Experts of a small language model.
Size: 12 layers, vocabulary 8192, 33.4M parameters.
Training: a variant of SOAP for the experts, 361M tokens, 5510 steps.
Below are experts of layer 3 (counted from 0) of a mixture-of-experts language model. Rows are named router (the router's row for the expert), down (a neuron's output weights, with its number) and show model dimensions 64-127. Each number is 128 + 24 x the weight over its row's rms, rounded and kept within 0 to 255. Numbers have three digits each.
Before each expert's rows: a language model's description of what the expert responds to. This comes from a sample of Wikipedia text that the model never trained on.

# expert 53
Description: Space before numbers. Lone space tokens, usually before digits such as years or table values, as in "at the 1977 election", "in 1984".
router:157136106143119118116105086143147131148106142127146145153139098144129099163160141148121119133147158116134119151118134099089154089141125108179124071088117121099150190113097119102165118140118091
down0:120092103097112120114134116176153122172123136117131125111110148115124109127108154112097119159132161109131133080125120114110075110132100117109094103136102053161094117137135160099138155138148124
down1:091133130113134169153080163055144101082154109161149113142088160112117124158097106115108124112118120134104143110121162128136142155136127127128165128123110127150125137129103086150145152137154127
down2:120150142150101157144058122139107148160113100156086120114146141093140133098149150157091128135165099105112104154150119113143100140131082090129101126150152150169126143121126106100158177158126126
down3:111119140119119157094101125123119059140145140158115138150080162115120103121172121114094096150149143128109090120126115160095091131090148096172103150165122146162106125120135163150121127145115159
down4:102100160101131091129140122117103145117116129090125099146114126117090143114160130166151156188157145131113100119153128178164123135116170078137144125129167139139097130127115145146088128145114123
down5:118180133154159096127129120122162133155103113133100109137099111089135108100098116099084148134150127120141130126134132114143153112119089099110153160090100148180087096187149142089136126135118139
down6:141105092153155129168126126125089108149155137167104103156130108114135089125134142120119119141121157151124082121092141120145150173104112203128085136150184115180144100092154148166080157141169151
down7:154096102117101142109107108138090137108165138111105136114118120114086164164125135132136141122166082129124134148125128114136085173123139172110178124134149105160154103104101119110145138120153137
down8:086119137147121151142188094100099134130127090151101172135143107134129103114134153149124136107128118136149121129131171177102121127136172176143141131164144172131102140145139100139111147136133134
down9:157102159143131097144124164163108153086077118122093098092113126121130209133136136114160117139157136090106119116124092109141137128121123115165131106096112103153158146132167104135136127165153173
down10:119166101175121110104130158137144130132119126099105157090104111157045131110095133163172126116117139039156125154128131106107119124093137133125182119157140141125112135130149140137155173086115112
down11:154135145109132132055154100109130126150142137141125159153148139120131158137155109128134153078144136142141145143098125149114095140121158151136154145120116126120158176117144147141133143088105198
down12:143124096107137101166144115122115064110134084117095172158113097131134109131120130141132158113129079068119160156185119120142094117130155127106140141150145100131114129117144101153167164108099106
down13:068107130122112120132147136133136117136142148078106132170118101108125129106129081095129092137104125153106127120135107120129124103066157105131077105113114149125114131132068163143136142055118111
down14:094196139136144099133155128159150119122118104084105146118120179078117112145132109123117141125141096142156136135115147170120099140109062153126131118076141139117154086121093156101100157153140144
down15:101153097119115128147087168123126142144094095149122128133152121133125111141155102174144132108111153137116143132128112117147153148133069099144134156114122126110153135114100113155106114118152139
down16:143142106098147107158120139127156127131172093154110118115094139115129132133130145125142152146139142156124152076105083111170135123087085175084122180158142140148174102110137155170127145141146149
down17:145086095155089120137153117122157116127141170116127106100057142111142158139121135103147122142117110134133169164109093106190126124145140107103112146132142136101105111111180164153140112134105136
down18:053143114155167121160110142138113131096174105129096077134124130155106098131110145134130102131101111121112142140134155189124092146108153089096138155116123130121110135144123107131137112131115141
down19:110115140103112145149099138074097131127116115121134145142104102087171142148100147079099127142147133115120153142101158124109096140135118177073143148111128122169096089134139134128161115123133157
down20:181106130152136145132144134174137068131088139172189130144151099111119154144117120100149151098127129088133147103167121123167101120112145148141075115143134125097130126136096115138137169137126139
down21:135131130138105135160140149116150093125137152131151120156099100134119147122108098145137123141088106143108126124129113143114124114094110127130084125161152096109121114159167073129137143099121146
down22:125155128151122108152164109101140139133121112130137148161132120138101146067148139129132112128130067120164168119124162137071130157111098072149149106165142144144147160156151102095087111137145157
down23:110134156134151119167130096114110099171147142142124152154163119155117146121103157116122133128123110109126132088143125161126126126117154153140104136158134125185137128133152085115143121151135137
down24:173154100099119117144212159116157091126156130141150103130141117143116127096127174135151149153125116110125103124140121122173157090098181110164142148124112123164154146132120135125111121119111144
down25:137087114129114142114156144091115082136121112132170133106133132148111167131132130137154115124133129126126128132203085117122110142098136150110125123120152081113098121110129115109096190092126129
down26:151151111091125123108145154138132135115131134171161109106107147142135137124121124157122159109159160134145171119121090136150105095097161141139094129101142128110134160150144108163096129113164119
down27:123104110113136103149122081133126133111135073183137140124153117117137119173159140091077084134165152143127164128151177128078118150115100110127156122120126088115164144098126143173159111123093116
down28:128100132157101146125105118093108151100130159098120088115111152109132201084132116069159140160127139119142152129133130152135157139123135158072119121090118172139150168147116106134130122168120126
down29:121099126122110171154088142089123133149090170110129098103144165088115132144151111156120115100138122106153117112182129148187098157152113164138106135149158106132134094121112085160125145106146126
down30:156143129119117109124130148140163138128144132081113166168134144149095161146110098154142138169120130124153088122146120116104112129112138127132090094120150156174136106132112097141143123111126125
down31:150127136130124109135161118124131106078145121106127150109104147103127138155126114138147148128117116138184084111133172159150094116117155125121159131137123126158170152101148174121132121095098156
down32:109116122118179146142101134107163164146099143169116078072106127098110109127097165110122195123109150087148133122160121146115143121130116144112159145087127108131099126167104073163122160125115145
down33:209132127096101080128124156111105146128146156127105113092134115121095162141090101163143108157160145090153156165138128115131145134105168136108139157114142109130128167101152096142147139119171119
down34:127113097155161089120097111100084129123152105194154148105153147175144129121142152112121122124121143129132125114093143073131110108141102141118105140170112150129128159102117119126158107159152157
down35:118103190137143097109107151085106119162138154146121096103110108082096089154121156102104156144128178158125095114119116121158095131094142130125139136118164161158108098151122163112142107116116126
down36:115111120162098084154103152095115113149146133088127124174109127118099131131159122130147156146170117169094121119131101130161155143137141108091165104105142158118156144142086092137100158067142123
down37:140191092114119066128082117124105093128113125128128117096123130122170105105108133125159120195133161141143137127097100139112090085154078101138098096195173098127131119131158119133126142117121145
down38:143154137137132121163146202128132100108082158144132160120120099129090116125134156132065133139139100158129137119149129109156119080160107078121123087131113141132128145144120142106136130138133178
down39:118156092123167158180124130115113139137150088123100153096122130099159147154123117168124106073115104089134118160121102120177088124136108131110167162107153128163103101120167140140119097134123128
down40:111129142137115102138090105118109134123129124173147144109079189094119120126139156152124111150138150147101118137130102056128122120126141113120075154067081176131095076118134162138159137045119133
down41:134120127124147163107157096123115166164152174146105117105116131111142148110137130104087129119073138112134110126133140133116149119129160186150098094071141113064144170114124142121117127106083107
down42:157098137130136159117138124099125108113122139134067136164121138121147117135123115174150130124153111119116124148149154166123090096162100105129133105119118141087160143159151133099100130110171174
down43:163150101129072082107083119139133111149123144125097100138096130104136117143101118143114093171162140162087152129088101148140119127114096136104144130109174145130149101106115116153160090180117135
down44:147151156124144095092139137119149103105121155142166154090077106141168132143134104147124117134099150192142161154119127114143115120157142134111122122109109142120142078148182132122091130121162109
down45:109159169124138131164091103119103151112148111130110110108137157126138132110137156111115092113125153137134120108112141112181129106079120112087128167129165122167158118173109130096100146125157122
down46:131138131155131121152165107120053133161148125145129092135096117152158174131120120150145151124129172143168152168155089112123109124123114088119082159125127099112099150153172120113161111137135117
down47:155157122175162105151111113136143136097176160137107169109103121139107131111160089127116138129133156151118084097095159086138122115151153143102086131154104125112069165155094127154136130148133149
down48:160140102109133116174135122132131120161137098137122123100108146142185174098145149155144131130088148129157155121156076152148142150132122159113142137158146102143113125076164081122112094135123100
down49:126141149111138121152140142130110101109138179136082178130100160161102172107106134105140119142117124093085090122133073184125129123109121153094162117118127139146157144163112133096146092152158116
down50:098103107116144120136133127148127122085128118140105138166125135180144107159158142100106129117124166120097159129118120143118210103141130122086150109141109176168123135140124146135141114120135141
down51:142116112140112133136105125138085127074121160113116143147099118093117135105120147162084133179124120109129150153117163093133164102112125110154141192158108138143122139133127160149202092129100136
down52:121152136177128101143151103109123166176095096140155174139084132149151151128119127108127101125138121165119110139133108165135107103146125097129126136101101098146097130147136155074136079127161129
down53:169108099119142112152099137125144117103165106151120097107119123151154186084084149102096140091136103131167083122113107117111134162120149121101118117140086131113150120137122137154113097144169090
down54:102112126070151194152145123127144093174155103162148084097097129135106088146140145091151154133087085140133117123151105139122104166107149159122140121100151109110127136127120144144119140119103091
down55:114086110098139135096124169113151108171102098171111137091077129091129140139152086153178113115128113117149116118142079097156138123145139127122155087127126126105140136126095180157062108162129125
down56:117113152140128141091160118112097168153133131137174109091130093158126136073105091107127133080187080147145089119093118167146130132121123127109147179123131123133095142088166094144113144120154092
down57:130089139082113140110105125093132102104074080134160103096129100135133158100111134082105126094098134129097123136144165158135126171144156145147140085130085115150156116141121103171078148135135153
down58:139126093151115098135134151094153151133177110112163122137132108165069109196134150106164127153125125165101126100113105108153127089114138114156165111120155165131159133134148109159157122124120125
down59:105141112129127156088135128182123135086127139071127145109123149132129144160105101145152137125138148121114150211125114128117107127127144104123133113158109186102130124112188087128117156127117139
down60:155136139106099168080100134148119167129127146094108115188124130110115102171142107162118123099122139140147099165123123107114087114129131120130131138117160067121114138121164147120124175107085121
down61:118094131124111117084136126116124099159123151143107144101119146082160136104119164127110129168114096118108162137187116137122115133103146088128175153140162119119098131151106132130167137095122120
down62:116117108127097114124164127138110092143069124158115123119164124116090149137096153118085139118096075117142113129125131078123122138127167172104122120076116149142113112147134149102149172078131177
down63:150098128133124105140154167076140121102150117151082100101126148140137105129129118143100112134072152096111150143159156121079099143180135125091117136125103116108093143161162134132145142119175129
down64:156125124132149196120110121171142142117096114148114151101156126114122118124140128152147123148153160095142093114105152126161106150157124139137114169149110130137107122132161148193139140159173132
down65:143103113141153132140162073120134103113152090114124137152144115141107107147111138095110114128105128140132163103142101116138116104124088117082130093132142116130110084136180137137144090174155145
down66:110073140103155137095135124090138159140096109168145089100087128158130115096093137089149102160131123182168103096154091131117127109119107117092152141085168148164131136099127100088166142112116153
down67:114116142088107109158107137133164131114127108123164114070116146079140170151114085161125137166127120135112122140151090134167129185154127163154117113122192105086118083106170138118121125144124129
down68:113067124141125161096155123135145132105120125146146129133146126096155146131135114170126087140076150137120151083092158102088105102131118112132105124161075162112125125131155115147079150132148149
down69:132136106121120100142138125102090145133103134167098090137110098127094147130081145116120133085167083145108164106098170141120116116153125157149158121080153106088093126167129106155104136172129145
down70:127136092145149128142100112099098098192126137142135121115115123128165115127142122176125117149145114137148128080159145096122141139117135142106128117118137156145088134129137147161118125133128147
down71:124170134093094106080137080147129164143119144128155082139138128102142167082141146135131107107107145108090115158133111139116130151141140111144091075149121157143117152132127102126159139111163115
down72:083120147108113132110088137129141152153086120141146160127117170132163106143117118100097110149129173122148134109150106146164167129170153133112132149120117103130107109132158168141113138106091142
down73:138134141110108137127147117116096122117115147103129128099145136144130149127155100141152132134165138129130095112126164151150143124126134092136107158137173095178164145117123143141187092105134121
down74:130149096175121106110100165147117129153095141125124113123119145180129149090114130163119115180138166146123113120147102162157135171111107158107108143122104158123144114154125148176149128151128133
down75:105163152151118151096127123103175125155142187138113149081118070092133125088171140114160158137134129133140096155136096109097123137127135121154104123134113137117141150158146081077142152137092125
down76:131149109106144149152124117094150139144107171102153142065094179180121127139128155139121106109107127144162128133127119104136155116119117139077084154131118152174127090132170144159160143104134146
down77:151118121103167152109156154162124148140101100134145155145107108101151136101092129128160105135135098162104135121100127110143109142150171127116163146085080179127172156126132121072139130138136107
down78:104132138128175124169150102118139110115183132097139131096119154146098124138111150090114131138132157140147154123147148134118152098144141200149120134142107175110159126086140141109145105129171124
down79:148135159137114127156130130144157131087120153106104162125138095146155140115122119139147118126114082171107125123133163117177151155082127140114079167117138150102166100118127125090129115136118110
down80:101169108101167123149077093153101146094107130134120119117112091140128096134143138102135134072160167107111174160132135172164147144183131106137176133085117142130121079125117118130089119111124119
down81:134148122112130143123092128121113152141114115107167116097101124123135108087079093119128151128100156119116131168114117114156171066136110149131147117140134138158140143097149113133155141140121149
down82:151109110144193151090137143135108163164135137114107136137144108152127115125121133153116122160164117144131092153153137058128146113157118118169102119106094155095120116105124158158127117128145105
down83:166141118112117139154124115111132115155097123139144096088114135124170139115126107097130101115137135112105138129106106148153162094119139073139135140174136107065150153121094080168121087162124159
down84:137129099112093102101123136125103127114128067110170131095129132128125138100147161078151120134093143165112131119137151095135144109131156120149065130153139163152133119069141125120151118098092161
down85:098102132150121105173151127132129155114161136089120153135126134133136144124127134159108178132137086116161166129120162108127146168123111113110105119132080061175144133080178140151150133137118114
down86:078138107141103136112125135125165144137144096124109136094129090077138139114107057153112155150132089091102118116106145142183152145116118098151142124120143118153119117115136138143127132134125097
down87:177164077152131164171133117144165138112136146150085105117155167116136137167144137115092176126109124110123116136132119145155108161140137118113086135138131181133129114117106111121159144129141134
down88:113117077128160184150117174120126109116124090191089116106122153155104129143148084134122133104139122119137126123141152081175114155139171194116145125121119113124135118147075126167119108134118125
down89:176135117130136115176138122132141073099168118103112096112091173135102149147161120140118124091126147115138094152139120142121066125129151114164109124101113131145138128143127112146138132142138144
down90:113147114143118124144134101129147123130112136100161134151124134104190165134121109160161121155128126142102151154110117090117077082127120094124144082162135123126160115114114119127129139147154165
down91:078147129139146120148139096127109117107121132117129110125029089151132167116097123152123131096177111095172117122135104137138115151162174141110157115120143113143098087174161128125118146124156174
down92:135152131114119110111137153173097113131102124069075163114159080133087113156124159106132139150157131150123149084133101130146155138104148141082105101143181142110132138142114130144122171131115147
down93:132085118153084093156092175120100090140122144165109111179087120123111117131118164165143147119135162120158106134177146153079078125082139100138128138149158156158128122107123087127131106106152123
down94:158111158109150055110078151109093119154132156102140160115128136095143115124125166103131134130112117116131128096142124106114100167096156115127127120119137125147097113136164154134083105166096109
down95:140113154115136089130102144105176155180099104143127141173116127114140105123131113114124148146176142140127127113178138129134181120134129144107114119105134111094119123191126137139114157167153131
down96:175096128150132106130081090147112098120105132148115123140133122094185126119103134138087132146110112116142124133142158181164144163084133109086072159138136138160131103139133109128092163101115130
down97:116088118085141165110153088168156105106111073126105177174130138136104135125179152108142139138124134142107129156168134133091108142127134168122163118126111115128068159159137115139111100148118124
down98:128130134124129114154163128138117106090149119111141093119113090103152115107137152110089129153177148107143113161101120151153128134115111127147127104171145157154088110101166128112151141125137116
down99:097106177163122101100145142168113138180114116131108116156120116127132122103109060177079164144122169151094162131151132126158127152125150136102111164147140143151118142143129136149157154126116146
down100:095132151096092134140128094072123151130136117113108129145145165119154083105158108143130155108070125147072132149097099124092105108111102150127146162127115139158128086122072100152135114105135141
down101:126106164129134126127112140121114135125143107120153109097125073119115113168135114099112162105129148122174095105137107131157138140145115157082174111091149102122077139104106154136132091111127107
down102:148128118159089127121118084141105141093134121130119133112065122119093091164130091110136118112125125110091120117113125123137131145108119207098128162138095114117113139187122106126142083107144111
down103:154148146097142095087130140115113136130144142159163103106107144121135134146146106122152110131102136184107088122110121142147108120128120137155130134104174165124089139131114152095154124138102104
down104:090167132120150138138115161127128150159148144099084209141127140097102111123092159138156131062124144149146170091134163089107142134127162134120098102113105147102127148136078158135153112105106123
down105:117135162107126124084161156142119160163094127108101136167100157151129154089105126158172105135151153147108100129086104136175120124109176153116169158110154143111108129117079140135140106146137119
down106:100113118147127121171116163136136129137096142088092123098135131136137076135122147114118115134110151117126107164098092108155168128124149128097147134131139136102150101148101145143085110157181119
down107:144112096132114143138150101094082175140143115097154129129096119153104194070127139113153141132123133118140129149125080121138141075124090151090104148129154134084165141135170121114104115149113135
down108:175130126126094135164182083132129133137119095122106116117123144144130157149132127109139128079107145118137114128143134109120123114083144121102143163162109137131085146114112107133122118128157142
down109:158133169163130094099135156138094102142148115124181137097125144089182158163098116095133108097126104100153109089111137161102127162138118094105171132129131112117125139173102125142114152159089154
down110:079088114147141134110137148098135123126142160164095100124115114128094106057127126115161131117121113141133161096115138124108106129124170189113123124148114153119145184129113087110154125137109109
down111:088134119120121126131135190137120153108158156104109157123122154137138107153125147148152140122152131112124154086126140081123092126146151146108126138110135124109116157104118140139206177099144132
down112:071112141133131100121139139163101105126145107150097138126131137143129162133123139119187148141108130104118180131091149126133123156140130107164159128172111107145139160190108091128137144139105097
down113:144135136109123134179160170121140100135171127149145126100107125134133129181161116090122128091133157092153104079150116127153114095147099100116125141140102099122142100111165120129172119111123179
down114:111125147099132161126120117118143086117128088065123119160108137154137187145115143107141130104108177144139129104156109160132098097111136159112116110140128118120123133137160087130136094135127140
down115:131168093097134110120076133122121144142128106149132129112120152162101118115140126103108085158127091182113104170076091103108117085134136187132140130097082143132117105128101152091127128140130131
down116:137129132106118122146125112098117140109127084140112166128095143123094133095143145122125122113070099158125070161079132126114136106105140117098133131135078122127154133173100142142139125153130122
down117:145102147095130161095152156139152162122137145122154104123130120117214110122122109094123107092092067130118144153115122146143138153134147101147084108086130141106149095116115122139129121135159122
down118:167092125118112075153133099111108121131170124117153147095121160094104172128154125142111133080166123120132136111079129128131092120155084139113129113099193099131114140167134123142123165126086147
down119:145118098099153138152125122143122064126110170115126127099131128134121140139117120149158156105119132133115066152166160099115106178182141110145112084139130156104128145098169114149114160107131123
down120:120136128134164114131132115117127074160069148107135150142180145128119139113143148118112130115093130158125122102139133134137116101091115144139146124151132143134152165152150127071133145148162125
down121:100088117166114109141135135108107162172122119176133099136121132144082112139120152107119145122106133150133155147172152111118111140137148130158142176136144134140120173148100138126131107142154145
down122:124114096158154105138109104152130158153133172130132135142096155118114142136149133118088129113108143111175117087150099086085140090155118127068149104127098115140113153094124124121112145095111108
down123:190135147168128117149112126080127145128142132104121076104134096122094158125166178106151134114121101136147089101094094125124085122095152148089110146141138181129130129134122118119113142146150142
down124:154129101090146083114145170149140109103080139112113133164111148147136122105120111127173174174110135127170106111102113129166075100100150171129113140122140140103168143133125167157131147123118121
down125:137128090125158164149152191121153118155161112119109109129141103095091091090094126118168164096124116129111113103153113128150117081141144178112137129130086138133143134150106144103116149186109148
down126:136098118101096101139151163092147070134127143088153093124140158133124136120127134118130116118126131123134152158084123096120134106191132106144171146123160099096172132135133152164143180133139145
down127:111130146098140079103101066113129139122116144153156127135139141129120139129149122129134153083134154137079175097127168102147148154119101131124136127158111137096151130132084123103148120108170151